config.yaml
n_experts: 8
d_expert: 512
normalize_top_k: true
balance_loss: 0.0141
head_dim: 128
rope_base: 10000.0
rope_fraction: 0.5
init_std_up: 0.0505
warmup_steps: 200
final_lr_fraction: 0.1
seq_len: 512
doc_mask: false
Below are experts of layer 7 (counted from 0) of a mixture-of-experts language model. Rows are named router (the router's row for the expert), down (a neuron's output weights, with its number) and show model dimensions 0-255. Each number is 50 + 12 x the weight over its row's rms, rounded and kept within 0 to 99.
After each expert's rows: "raises" lists some tokens whose logits its average output raises strongly, later layers aside. This comes from a sample of Wikipedia text that the model never trained on.

# expert 3
router:41 38 55 52 82 58 34 50 73 30 33 56 56 35 59 39 52 65 35 51 60 46 55 63 39 56 54 30 42 46 47 46 42 47 43 45 38 49 59 52 26 41 27 76 55 39 41 47 44 31 74 68 38 49 56 56 54 47 33 42 45 48 67 50 52 29 42 62 67 64 39 44 57 62 50 54 24 69 35 47 54 45 40 70 58 53 47 52 47 53 59 37 72 50 32 43 43 37 52 47 69 63 31 41 43 76 55 61 51 53 61 39 62 52 53 65 64 59 53 62 60 51 59 47 35 54 32 52 38 71 63 54 55 71 39 72 26 44 38 68 65 60 44 41 64 44 47 37 43 41 62 34 53 55 41 64 37 65 58 63 33 77 49 48 47 67 40 49 46 49 58 49 27 40 58 21 41 35 30 65 47 59 62 58 58 49 54 47 48 42 52 61 83 66 69 44 66 64 60 62 40 45 62 50 66 52 63 45 53 55 53 48 67 40 54 53 65 41 58 46 59 63 45 47 48 32 38 60 35 46 58 50 56 24 60 55 65 50 47 64 39 59 57 67 70 44 38 42 29 40 59 51 52 20 53 52
down0:46 27 40 47 56 43 63 51 59 47 45 42 49 42 47 33 80 51 64 57 66 36 67 79 80 60 58 73 44 53 52 56 46 49 58 63 85 60 55 50 37 48 36 34 36 36 55 61 70 68 61 45 42 44 80 71 50 39 59 61 60 51 56 37 66 57 44 46 51 48 70 58 78 45 62 33 51 66 38 39 60 41 49 43 57 54 23 56 61 43 52 66 53 72 45 53 44 66 32 62 22 48 68 45 48 59 50 63 56 43 49 63 33 72 81 51 54 57 50 32 37 52 56 66 57 50 59 45 52 47 45 34 47 37 44 54 68 55 44 36 57 62 41 36 54 50 39 61 62 41 39 41 50 47 40 49 33 64 42 47 47 65 60 48 26 48 64 38 48 45 53 72 41 64 36 52 43 39 59 52 59 62 48 55 59 55 51 40 59 32 41 66 68 52 46 29 56 43 51 47 65 49 42 55 51 69 43 34 57 43 45 27 41 66 43 64 69 52 27 36 67 63 49 40 34 32 53 54 52 41 58 46 47 67 57 37 46 45 34 47 61 57 33 54 39 73 48 37 54 48 69 72 57 49 67 47
down1:50 47 33 52 43 69 62 68 27 56 61 66 51 53 49 53 81 56 55 30 45 57 70 42 52 40 33 50 67 45 52 43 38 38 43 63 31 57 51 54 61 65 69 49 31 34 45 44 44 64 56 46 39 43 61 42 21 67 52 53 47 39 42 53 45 39 45 50 31 66 34 50 35 50 59 43 50 46 37 54 55 72 47 34 51 79 23 35 35 55 55 43 65 64 82 41 38 39 38 37 48 39 28 40 42 52 33 40 44 42 60 39 49 37 62 59 55 55 36 62 58 49 30 58 42 86 50 62 52 53 61 36 67 47 52 40 51 23 45 42 55 46 56 66 70 65 56 51 48 49 46 58 50 59 55 42 55 32 42 39 48 77 57 66 32 42 84 51 53 54 44 50 54 71 65 44 53 35 61 42 47 37 62 47 38 36 45 28 55 63 49 39 59 43 67 64 42 48 42 43 53 43 53 40 53 67 34 33 33 35 41 45 52 42 50 50 23 50 55 35 53 52 32 49 52 58 50 59 55 48 59 47 72 45 11 40 52 49 48 49 60 66 41 49 38 51 29 38 41 49 60 54 59 52 44 30
down2:51 63 31 60 37 62 67 48 50 28 67 49 45 47 52 64 62 47 28 66 46 68 60 54 48 38 35 57 67 78 62 54 48 67 28 31 39 43 47 42 47 58 45 74 40 34 53 42 53 29 58 46 53 51 63 40 76 55 34 39 35 54 60 61 40 31 45 63 52 56 34 46 58 58 29 48 55 70 61 29 60 86 65 57 34 27 47 64 44 66 36 54 48 37 46 51 37 42 49 47 60 71 48 34 47 49 44 54 32 38 46 50 44 55 34 46 49 64 49 34 35 49 68 50 29 42 48 50 65 42 68 45 33 50 49 52 52 46 55 43 32 74 28 58 60 61 48 51 53 61 54 49 60 67 48 44 39 37 63 51 63 33 57 43 49 56 61 34 50 35 60 61 38 57 34 57 55 72 47 41 28 39 46 46 36 54 55 56 49 31 27 33 54 52 59 48 60 62 69 44 56 44 43 25 44 50 64 64 45 60 60 65 44 60 63 58 54 34 65 49 56 60 35 53 72 53 39 65 57 43 64 27 25 50 45 57 57 38 50 49 72 58 44 48 36 57 80 31 54 40 35 46 47 71 41 58
down3:65 48 56 61 52 60 56 37 44 48 48 45 46 77 45 50 39 51 47 46 57 56 68 59 60 27 38 50 42 59 47 39 48 34 41 68 49 56 71 52 57 41 46 36 44 61 41 48 38 55 42 63 72 69 67 62 63 67 42 58 77 42 64 34 57 66 49 63 24 56 58 46 52 71 36 51 75 71 50 35 55 63 66 42 45 45 62 54 73 54 58 54 34 64 47 55 56 49 60 67 64 62 39 58 56 56 31 53 77 52 53 54 48 37 31 62 54 62 61 40 38 63 65 57 42 50 57 68 24 65 38 67 31 56 64 55 59 64 38 48 50 58 53 48 46 45 43 42 60 46 41 50 22 40 51 49 42 46 38 62 43 52 48 39 53 79 61 56 45 52 32 84 36 35 47 75 50 33 59 50 57 36 49 32 36 43 28 51 46 50 46 51 60 24 44 57 51 45 51 63 52 48 63 65 58 46 40 50 47 44 59 65 44 22 33 48 58 40 53 86 50 57 54 62 43 40 38 40 50 37 68 57 67 42 50 49 51 40 16 58 64 46 34 51 48 68 40 45 26 50 59 58 25 41 43 53
raises: "-", "\"", "|", "H"

# expert 2
router:51 38 65 45 47 63 37 45 37 54 56 67 41 77 62 49 66 56 55 52 67 66 72 59 56 67 36 64 61 62 43 49 59 45 39 49 56 55 57 61 50 47 70 43 33 47 44 70 38 52 65 30 50 38 62 66 56 42 38 62 39 54 34 40 51 57 62 52 35 35 52 77 65 60 63 45 51 55 36 59 33 55 43 54 57 55 57 63 50 78 44 57 59 47 51 38 50 50 70 42 44 40 57 27 27 44 46 57 57 60 41 47 67 46 49 72 54 66 50 57 43 58 39 51 45 53 79 66 47 31 50 50 52 61 44 40 49 24 41 59 63 51 54 77 34 46 21 68 47 47 53 25 50 58 48 23 58 69 40 66 33 49 37 51 60 51 33 45 55 57 44 57 58 41 47 59 71 40 39 53 47 41 35 50 63 55 35 70 42 40 53 54 44 61 62 35 68 56 28 21 38 49 36 65 60 57 53 66 55 55 31 74 55 63 64 56 58 49 53 51 27 67 34 52 54 63 48 62 45 62 41 47 40 80 66 44 78 47 49 58 68 39 43 70 45 51 35 47 58 48 43 44 51 31 33 58
down0:52 68 51 55 35 34 36 51 36 59 53 46 71 39 22 56 58 55 48 59 50 42 55 46 65 72 56 61 34 61 38 54 32 69 58 65 68 55 34 34 37 40 59 47 64 56 48 57 49 35 41 47 66 63 66 69 54 64 59 70 33 41 60 39 42 69 57 43 47 65 46 41 36 37 51 26 46 52 52 40 48 65 48 51 67 22 45 70 59 45 61 58 41 54 35 31 52 57 46 48 40 56 56 50 58 57 62 57 61 60 42 62 59 63 71 47 32 41 42 46 50 42 57 58 53 64 65 72 60 31 33 63 42 54 46 73 58 55 53 57 49 41 71 58 36 63 63 71 30 45 59 57 55 33 46 61 42 53 48 66 38 52 59 40 59 56 67 66 63 52 25 56 54 40 63 39 41 42 47 42 33 27 61 38 22 64 50 46 45 51 40 58 44 63 33 59 55 63 42 41 50 45 58 56 37 65 40 48 51 41 54 51 46 27 59 75 61 41 47 51 50 34 60 37 67 53 56 49 53 51 61 53 43 40 37 40 63 61 54 22 26 46 56 29 22 48 32 72 51 34 36 54 38 38 82 61
down1:36 60 46 54 72 33 69 36 41 58 38 40 48 50 51 23 41 43 60 62 36 53 62 62 58 51 55 47 53 68 40 75 51 44 42 56 47 45 44 71 52 69 68 51 47 52 38 59 44 58 39 53 45 38 44 66 51 37 31 40 62 61 61 60 46 45 48 34 34 62 52 30 37 56 54 42 40 60 39 61 66 37 66 75 45 48 50 35 53 65 58 47 68 61 62 33 51 63 49 56 49 35 50 44 39 74 54 29 76 27 42 49 50 49 54 57 55 43 33 44 56 59 55 31 65 30 30 56 53 45 35 45 69 26 48 55 31 72 58 49 51 46 40 32 59 47 70 30 56 64 60 60 41 42 38 64 49 43 55 48 37 55 59 33 30 61 45 35 42 64 48 25 70 33 39 32 57 57 74 56 42 39 71 45 62 45 28 41 37 56 57 53 26 69 23 60 37 57 47 54 45 34 56 56 50 36 35 39 50 61 52 45 48 40 57 31 39 37 50 52 51 67 62 56 53 26 52 47 54 37 52 52 48 18 43 57 60 34 59 51 60 36 57 37 56 34 44 78 57 43 46 51 41 69 57 48
down2:54 49 38 78 42 68 54 49 33 61 55 50 38 63 67 58 52 66 59 38 26 37 63 66 49 07 49 32 48 51 42 68 58 70 72 66 72 44 39 60 62 42 62 50 58 43 42 72 63 53 52 50 40 61 47 40 51 55 49 51 45 39 33 48 48 42 35 64 32 45 65 38 43 36 51 58 46 33 41 47 66 55 48 44 45 52 63 73 41 45 43 47 48 40 51 72 49 35 56 44 35 48 76 48 58 53 62 38 45 27 63 76 67 55 64 71 50 75 42 74 63 36 59 62 45 25 43 49 54 52 51 63 59 36 50 53 46 50 49 54 44 55 71 52 34 38 53 47 58 58 56 39 21 54 64 61 53 53 52 59 66 45 62 58 48 60 52 45 53 46 46 32 58 25 57 55 50 69 52 61 34 45 56 45 41 42 43 53 54 20 38 42 42 60 49 50 51 79 61 51 66 57 41 30 32 39 67 67 46 73 52 33 48 56 54 46 46 38 67 42 43 51 47 50 54 73 36 46 52 42 41 60 39 62 58 37 65 53 60 44 52 46 32 54 50 54 46 29 32 62 71 67 66 38 64 35
down3:38 59 55 57 48 74 66 47 46 51 47 61 54 40 27 42 69 38 62 43 62 61 58 63 75 51 64 62 55 56 26 63 49 51 49 52 47 33 53 65 44 60 49 48 56 33 28 58 53 51 50 51 57 29 43 40 57 43 53 71 62 39 51 41 50 53 48 63 55 45 49 45 30 40 58 59 55 63 70 55 51 47 58 39 75 38 50 50 65 45 43 58 43 38 30 60 38 28 28 30 87 42 34 47 46 44 32 53 60 66 31 61 52 55 40 61 46 46 35 51 57 63 43 63 59 40 64 57 49 57 21 43 61 31 40 46 38 38 71 21 59 43 34 54 35 65 49 67 67 61 43 40 67 37 70 59 55 55 24 59 38 67 64 61 42 56 25 32 42 58 52 32 48 70 48 61 37 65 32 45 37 60 35 44 62 64 28 63 50 45 54 36 52 45 45 58 36 50 53 40 59 62 36 46 50 43 28 50 47 49 29 45 48 52 50 51 64 47 64 43 48 62 44 59 60 42 64 50 51 70 49 41 57 68 79 63 17 39 73 60 65 54 56 58 57 43 63 54 47 51 47 43 62 58 45 50
raises: " The", " In", "\n\n", " It", " He", " A"

# expert 0
router:41 39 45 32 26 31 49 64 47 64 83 39 61 52 47 64 42 69 55 45 34 36 55 59 46 29 38 49 45 60 48 54 66 45 39 57 55 46 49 55 59 61 62 48 20 58 37 42 58 61 47 34 42 40 52 57 53 50 31 48 70 64 63 51 43 61 34 55 56 50 45 44 58 67 67 53 72 62 65 66 63 41 35 65 29 43 56 53 36 62 57 62 31 62 59 41 48 71 44 51 43 62 37 40 50 46 65 62 34 56 56 39 41 31 40 31 66 72 36 58 72 61 45 47 35 48 52 68 45 41 52 46 39 56 59 53 69 53 45 43 49 65 46 34 47 51 77 55 37 59 55 57 34 33 38 55 28 37 57 62 31 59 36 60 63 41 30 56 44 50 44 53 49 54 38 40 58 38 60 32 64 58 30 26 44 65 63 57 44 46 45 45 40 50 27 50 47 61 70 53 37 71 73 51 60 44 59 64 51 84 56 61 47 26 67 59 61 40 53 51 69 58 62 35 68 64 70 42 55 55 60 49 45 48 62 52 45 35 32 44 24 30 55 49 59 61 57 34 60 52 54 48 53 37 40 55
down0:44 35 37 44 38 33 56 30 64 63 34 26 49 50 53 59 44 74 50 66 59 44 51 26 54 46 59 44 51 45 51 65 45 20 69 33 49 38 66 46 61 29 20 52 41 74 49 49 46 54 23 46 57 39 82 55 38 74 32 51 46 70 40 65 35 41 64 54 42 62 59 50 51 46 44 57 64 45 56 48 43 44 41 57 58 45 75 56 40 57 60 40 44 54 41 65 42 50 50 52 67 49 39 56 65 48 29 52 38 37 39 51 50 50 66 44 50 48 55 58 48 45 44 50 51 56 57 44 42 58 59 51 54 62 53 38 51 59 56 35 50 50 27 56 53 52 47 50 37 40 26 48 47 30 60 34 56 46 46 40 60 28 63 39 46 49 34 43 77 69 56 46 43 45 43 43 52 51 53 29 51 49 51 35 44 56 32 19 39 32 68 50 53 58 69 34 79 63 57 49 52 42 68 59 39 48 62 48 51 43 53 51 61 53 38 44 51 52 55 42 53 36 43 47 35 41 67 73 28 43 43 28 60 24 55 73 31 49 46 64 43 37 56 51 60 64 48 35 42 48 29 55 64 91 58 40
down1:46 57 64 42 61 49 38 67 47 58 26 52 34 66 47 63 47 39 50 42 47 36 76 48 39 56 53 52 57 67 44 29 43 74 53 33 41 47 50 56 42 36 56 34 56 47 60 50 30 52 51 51 52 59 43 18 66 19 40 52 51 57 69 63 66 56 70 55 45 42 52 33 39 56 56 27 57 75 37 42 57 45 72 45 53 53 47 61 56 41 41 36 56 66 67 35 47 14 54 47 58 41 61 68 55 47 07 34 72 58 80 47 58 49 55 48 46 64 44 52 35 54 60 45 30 28 65 57 54 42 53 24 44 64 44 61 37 42 51 67 70 50 56 54 41 60 46 44 57 44 48 64 50 52 58 46 56 64 47 60 44 31 51 60 55 46 70 43 48 53 56 64 81 46 39 69 56 52 64 48 63 61 54 53 61 39 35 49 48 65 57 64 51 56 47 63 64 50 55 28 64 63 32 71 53 60 30 57 57 30 45 67 46 48 44 63 45 40 48 39 53 53 46 63 52 48 36 74 46 32 59 56 46 39 38 48 69 39 65 64 60 38 44 62 37 54 47 43 43 61 31 61 53 56 46 42
down2:40 43 65 61 32 66 48 73 51 41 33 40 61 57 40 48 52 35 38 43 62 35 29 47 56 54 43 74 58 59 44 34 24 40 53 44 33 41 45 55 29 58 33 44 50 37 41 47 41 50 63 26 48 60 41 57 30 47 32 61 34 33 54 37 59 60 47 29 50 35 37 45 57 51 79 42 56 41 46 69 45 56 58 61 43 61 50 61 54 68 57 61 53 42 41 42 45 76 57 46 48 42 58 57 06 50 56 68 66 47 67 56 47 31 50 45 31 58 51 42 56 51 92 50 63 71 57 59 22 71 59 62 49 42 53 69 64 49 56 49 54 34 42 56 55 50 58 49 66 67 45 61 27 54 58 49 51 45 23 43 63 55 43 42 31 53 65 56 35 52 41 49 42 49 62 45 58 53 54 46 48 52 57 79 34 62 41 49 33 52 39 67 51 55 39 68 47 36 65 45 56 54 49 58 58 50 25 49 64 44 57 63 39 63 48 56 31 53 67 67 48 68 74 60 45 41 55 34 69 50 59 49 38 57 49 55 52 62 43 67 43 44 61 44 59 59 55 37 50 67 64 72 44 49 41 39
down3:41 69 41 57 50 40 62 64 46 59 39 60 37 37 39 60 75 64 37 54 38 65 35 46 58 61 37 50 50 43 33 41 60 48 54 30 63 57 59 35 46 43 64 53 65 57 50 30 53 43 38 28 52 63 60 58 62 50 40 63 41 30 47 38 38 67 49 36 58 53 56 49 49 66 61 53 42 30 66 55 64 42 32 43 31 55 47 48 60 48 40 58 60 63 55 41 45 63 24 60 52 29 42 26 67 48 53 70 76 47 40 64 69 54 53 62 53 37 75 43 48 70 44 67 54 60 52 63 49 69 39 44 61 54 54 53 52 48 28 26 61 48 43 54 52 25 36 33 61 45 53 52 60 46 57 54 41 44 47 73 31 59 56 52 66 32 45 48 37 54 35 44 63 39 51 51 27 47 37 63 52 33 50 57 36 49 49 33 71 51 52 43 51 24 66 54 38 60 30 46 70 62 38 41 36 54 67 59 56 41 37 48 41 34 43 76 79 49 44 47 43 44 54 55 51 56 58 60 31 56 37 26 52 52 78 34 27 46 39 56 63 56 41 45 47 57 44 67 46 49 37 43 41 17 37 40
raises: "-", "\n", " ", ",", " in", "\n\n"

# expert 6
router:44 49 55 34 47 23 61 34 54 62 40 54 52 52 39 39 42 64 47 46 36 69 45 57 59 40 40 46 60 32 67 27 67 49 64 51 55 69 47 50 37 63 53 34 54 62 48 51 31 42 61 66 47 67 39 32 77 27 43 49 70 53 33 55 59 40 38 47 57 51 34 39 50 43 40 64 28 54 26 44 49 64 56 71 62 68 63 29 65 32 74 43 39 39 50 64 67 35 38 51 36 32 44 41 53 58 56 55 38 20 42 31 26 39 45 35 35 59 42 52 44 49 41 64 61 56 40 42 35 42 52 72 49 54 71 53 46 58 59 57 46 60 54 42 41 49 56 50 42 28 43 62 50 66 57 56 34 47 59 47 71 52 52 62 74 32 60 49 42 38 31 58 51 63 41 45 40 50 75 49 46 39 47 49 57 60 38 58 57 55 45 54 53 40 55 37 62 80 48 37 54 42 44 64 39 28 69 47 36 27 75 45 54 60 51 45 25 28 57 47 61 52 45 68 39 40 45 56 41 57 35 57 54 46 48 56 72 44 63 35 72 46 60 31 39 55 42 61 66 62 39 56 34 49 55 56
down0:47 57 79 52 38 47 60 52 24 48 41 31 29 27 68 67 62 26 60 31 52 44 50 35 36 43 46 43 58 51 37 25 51 48 43 41 57 42 36 39 64 41 46 64 44 73 50 47 25 37 53 36 39 65 49 41 45 53 49 35 54 29 48 68 70 36 46 35 41 63 87 67 71 35 42 51 42 58 51 55 59 27 42 59 64 53 33 47 39 39 81 44 40 52 53 49 31 58 45 40 41 60 45 62 42 51 29 42 69 42 69 58 44 57 39 41 35 55 44 47 45 54 67 42 64 55 31 48 52 39 48 54 68 65 46 42 62 29 44 75 43 37 42 72 64 41 37 34 60 50 57 68 52 32 43 40 46 56 47 44 42 76 49 46 54 37 56 58 53 48 46 37 49 48 44 51 59 48 55 44 50 51 54 63 48 53 37 38 43 44 51 30 35 37 33 53 74 56 40 57 63 45 50 60 36 58 51 43 53 43 36 55 71 29 52 36 45 52 31 36 36 48 67 80 76 62 68 31 42 30 60 57 52 63 46 48 67 46 47 65 45 53 54 51 48 51 51 49 43 37 66 46 37 43 44 32
down1:45 54 64 33 46 58 54 52 37 81 52 46 49 54 46 53 37 55 65 56 54 58 43 37 56 49 57 43 74 41 46 49 75 51 42 66 38 46 39 38 46 55 41 40 61 44 61 37 49 54 44 38 39 64 59 41 42 57 42 51 55 35 63 27 64 31 46 53 65 31 45 56 51 40 28 71 47 87 49 51 38 46 55 57 46 41 45 75 36 58 44 46 37 64 56 43 45 51 40 52 70 53 69 53 66 46 51 46 20 62 49 38 58 43 47 44 49 52 56 59 59 49 60 53 56 58 47 54 46 59 63 39 44 67 61 42 53 48 54 53 46 40 68 59 54 34 48 42 58 50 48 48 50 51 48 52 63 40 46 33 39 39 46 48 58 54 54 27 32 43 34 57 54 79 52 51 70 53 70 75 51 44 34 63 41 38 22 35 37 66 51 34 53 36 54 30 60 69 30 51 41 59 50 50 47 69 46 49 52 44 57 29 57 22 30 47 37 62 34 32 70 49 51 55 61 38 65 64 66 43 33 11 25 46 40 70 72 49 33 80 50 53 37 39 64 54 54 50 53 37 56 27 52 34 60 36
down2:68 50 50 39 35 82 48 39 49 70 52 66 47 57 46 54 64 32 59 42 43 37 71 53 50 57 58 35 55 48 65 59 52 38 66 41 74 62 48 51 42 39 32 46 32 68 63 61 53 42 33 42 52 51 52 36 60 56 50 54 73 56 61 46 67 63 43 75 57 54 74 55 66 46 52 41 54 37 57 53 36 39 33 47 38 52 37 31 45 47 38 66 50 38 64 63 51 38 36 55 69 54 55 39 40 35 35 43 40 42 45 62 35 41 56 61 45 59 28 43 63 60 39 27 48 49 42 51 63 63 51 53 51 50 43 50 45 49 65 34 43 44 34 48 56 68 35 60 20 46 32 36 48 28 59 55 58 37 35 44 26 65 44 28 51 57 44 32 56 48 36 54 54 40 51 67 35 67 40 56 61 35 50 51 56 35 66 66 06 54 75 56 44 44 61 71 69 46 50 46 49 43 42 47 49 70 35 63 54 35 42 60 47 28 55 70 66 58 37 62 44 49 50 50 54 52 39 42 35 46 30 62 56 56 48 39 55 47 61 64 61 37 32 52 54 51 57 54 44 55 67 84 69 57 56 65
down3:54 47 34 55 47 29 48 35 36 60 51 72 30 44 60 79 43 48 60 59 67 28 53 37 72 51 41 41 48 44 36 49 44 61 60 47 18 32 65 27 53 40 46 21 35 44 44 46 46 44 42 62 49 66 58 33 36 42 53 54 59 54 39 55 58 55 66 28 58 47 38 61 73 35 56 40 59 51 56 55 64 61 54 45 62 18 40 55 53 63 61 65 45 56 45 24 64 52 58 55 66 62 63 42 49 65 30 47 36 62 35 38 44 45 60 50 44 51 39 48 50 46 58 50 40 57 57 34 44 63 40 62 61 53 48 51 30 41 57 54 65 74 63 42 46 50 42 60 41 42 49 59 36 44 42 46 74 50 48 64 51 31 49 86 61 56 52 49 49 40 43 76 47 59 74 47 57 56 64 62 57 52 30 70 53 70 40 43 55 53 62 57 61 32 39 56 60 38 56 54 53 55 57 42 37 65 61 55 36 29 44 28 51 51 57 27 38 53 69 46 35 53 41 50 64 46 45 46 65 39 37 30 54 32 85 45 44 59 51 50 50 73 69 46 63 52 33 48 44 31 43 52 54 45 60 33
raises: " ", " in", " a"

# expert 5
router:40 37 53 40 25 63 56 69 29 51 40 25 51 62 42 51 51 48 60 49 43 22 69 56 31 50 54 32 57 62 74 44 54 30 74 47 52 45 59 71 64 36 71 46 30 60 44 83 38 64 51 40 34 37 54 35 30 52 70 41 41 64 37 58 59 53 55 56 36 52 54 25 47 52 52 43 44 59 58 60 54 28 43 47 52 33 43 48 57 51 55 45 41 56 38 49 39 33 51 64 55 48 42 72 37 58 42 56 49 54 48 57 27 58 56 51 33 72 46 39 39 56 65 54 46 45 55 28 49 91 43 42 64 61 53 72 61 40 52 37 48 48 45 57 55 57 39 39 53 65 53 36 42 36 56 56 46 53 62 50 49 61 46 57 61 67 45 49 62 36 47 59 50 50 24 43 37 38 48 39 29 31 32 69 43 40 55 65 40 48 61 42 57 56 47 38 58 30 30 39 43 59 58 36 54 40 31 57 30 46 40 34 40 50 46 35 35 53 36 41 39 56 41 44 43 38 33 64 31 39 33 40 37 50 42 44 33 68 50 44 57 50 44 36 56 48 56 37 49 49 66 36 82 72 34 53
down0:47 38 64 70 35 67 48 54 55 39 63 42 72 59 48 53 48 61 65 39 47 37 27 46 43 39 47 39 67 65 75 46 54 78 39 24 49 39 61 38 78 46 57 54 31 54 55 53 65 53 43 44 46 53 54 58 62 61 94 61 33 38 26 62 45 45 47 56 46 50 42 32 54 59 55 47 49 50 52 37 43 53 57 64 50 59 37 39 62 66 52 51 46 36 67 61 26 34 58 47 49 44 45 65 54 43 55 56 27 78 45 45 50 48 53 51 51 52 49 35 33 60 33 59 47 43 38 73 55 57 49 73 51 61 51 77 45 60 60 48 69 40 36 47 48 43 62 49 49 56 49 64 45 60 64 50 47 55 56 35 28 51 29 29 55 28 74 55 68 50 44 52 57 55 66 36 49 33 31 58 62 40 49 74 16 57 33 51 31 70 68 49 40 39 43 58 64 54 63 55 52 57 60 38 58 18 52 59 64 52 45 39 49 63 48 42 41 49 53 48 48 40 46 48 40 55 27 58 36 33 38 64 41 60 42 33 59 37 66 53 61 50 48 38 34 51 34 51 52 46 41 64 60 62 50 45
down1:51 47 22 45 37 68 24 46 54 39 43 47 68 35 61 48 79 54 50 38 64 56 34 25 37 42 55 62 22 44 40 42 57 57 48 51 48 54 69 62 39 42 49 51 59 54 43 42 52 34 45 59 66 46 58 44 65 30 44 77 50 66 40 53 50 41 67 49 66 54 57 53 59 41 48 34 48 39 46 50 39 41 59 62 45 50 45 55 23 50 37 55 40 60 46 51 52 34 54 38 44 58 62 41 65 63 42 35 50 54 52 68 64 40 48 57 38 44 48 36 47 49 46 58 70 31 28 53 61 42 58 47 42 33 80 62 70 42 30 66 60 54 46 57 56 38 43 66 58 67 53 64 42 53 42 74 41 43 59 39 57 66 36 51 56 63 40 33 45 60 40 39 72 50 41 40 67 42 48 54 58 65 43 52 34 52 59 28 30 34 46 48 60 55 37 75 49 35 64 35 44 39 35 49 33 30 53 61 63 43 27 70 37 49 50 46 34 52 46 57 54 34 59 46 31 59 31 45 42 37 48 58 36 65 56 42 16 41 62 75 50 51 71 77 50 42 39 56 48 43 46 60 48 29 25 55
down2:61 53 44 61 30 36 42 59 58 41 32 52 52 53 65 65 56 63 62 57 39 53 67 45 54 31 51 16 43 28 32 48 60 40 51 34 45 46 58 46 37 45 48 59 61 47 44 38 31 66 37 40 66 53 53 54 57 61 66 39 51 56 53 65 55 40 58 55 32 32 53 49 38 40 51 41 35 39 65 63 41 64 47 55 31 18 54 48 60 46 58 50 70 36 39 43 53 51 37 56 45 22 47 68 55 72 43 60 29 46 42 41 31 34 31 57 30 62 56 30 34 61 42 53 41 62 45 49 38 36 44 54 63 33 44 34 46 34 65 59 56 44 40 71 49 58 43 52 57 44 48 41 63 66 42 56 63 72 44 35 56 48 52 48 65 58 22 40 42 61 56 56 60 65 70 59 34 34 40 69 56 58 52 54 82 39 41 43 39 36 61 39 46 32 54 49 51 41 45 58 52 48 54 29 64 36 26 52 78 60 31 49 53 67 45 32 69 32 51 84 48 53 63 62 54 66 39 54 39 46 60 55 49 48 61 35 53 51 41 45 50 42 63 59 46 50 61 58 39 39 68 61 60 67 31 64
down3:54 44 26 51 52 34 47 62 32 53 60 36 51 68 59 39 41 47 40 38 48 60 47 57 79 53 63 22 74 55 56 56 52 37 40 38 52 50 58 51 40 27 62 49 66 61 37 66 61 50 62 52 44 39 29 69 42 39 54 47 66 55 49 62 34 50 62 39 37 59 50 23 69 47 57 41 43 51 48 40 34 31 49 49 35 31 49 46 75 60 36 39 61 61 35 44 52 80 47 36 41 58 58 52 20 53 51 50 47 57 44 58 22 58 46 31 58 60 46 45 55 44 48 38 48 50 53 49 45 33 45 68 59 46 57 70 35 77 46 36 59 59 47 71 49 45 42 59 51 56 46 59 50 57 56 18 75 40 58 57 43 43 45 56 60 46 52 44 38 45 43 62 64 28 50 55 67 76 56 61 48 57 35 53 36 46 51 43 50 61 43 55 77 48 52 48 42 54 48 30 13 49 71 56 55 57 57 58 35 31 47 30 59 57 60 55 56 39 62 52 61 48 57 56 29 53 51 62 79 71 48 51 48 45 52 64 38 62 46 57 63 49 42 38 60 44 36 39 44 29 44 40 66 44 71 26
raises: ",", " ", " in", " and", " for"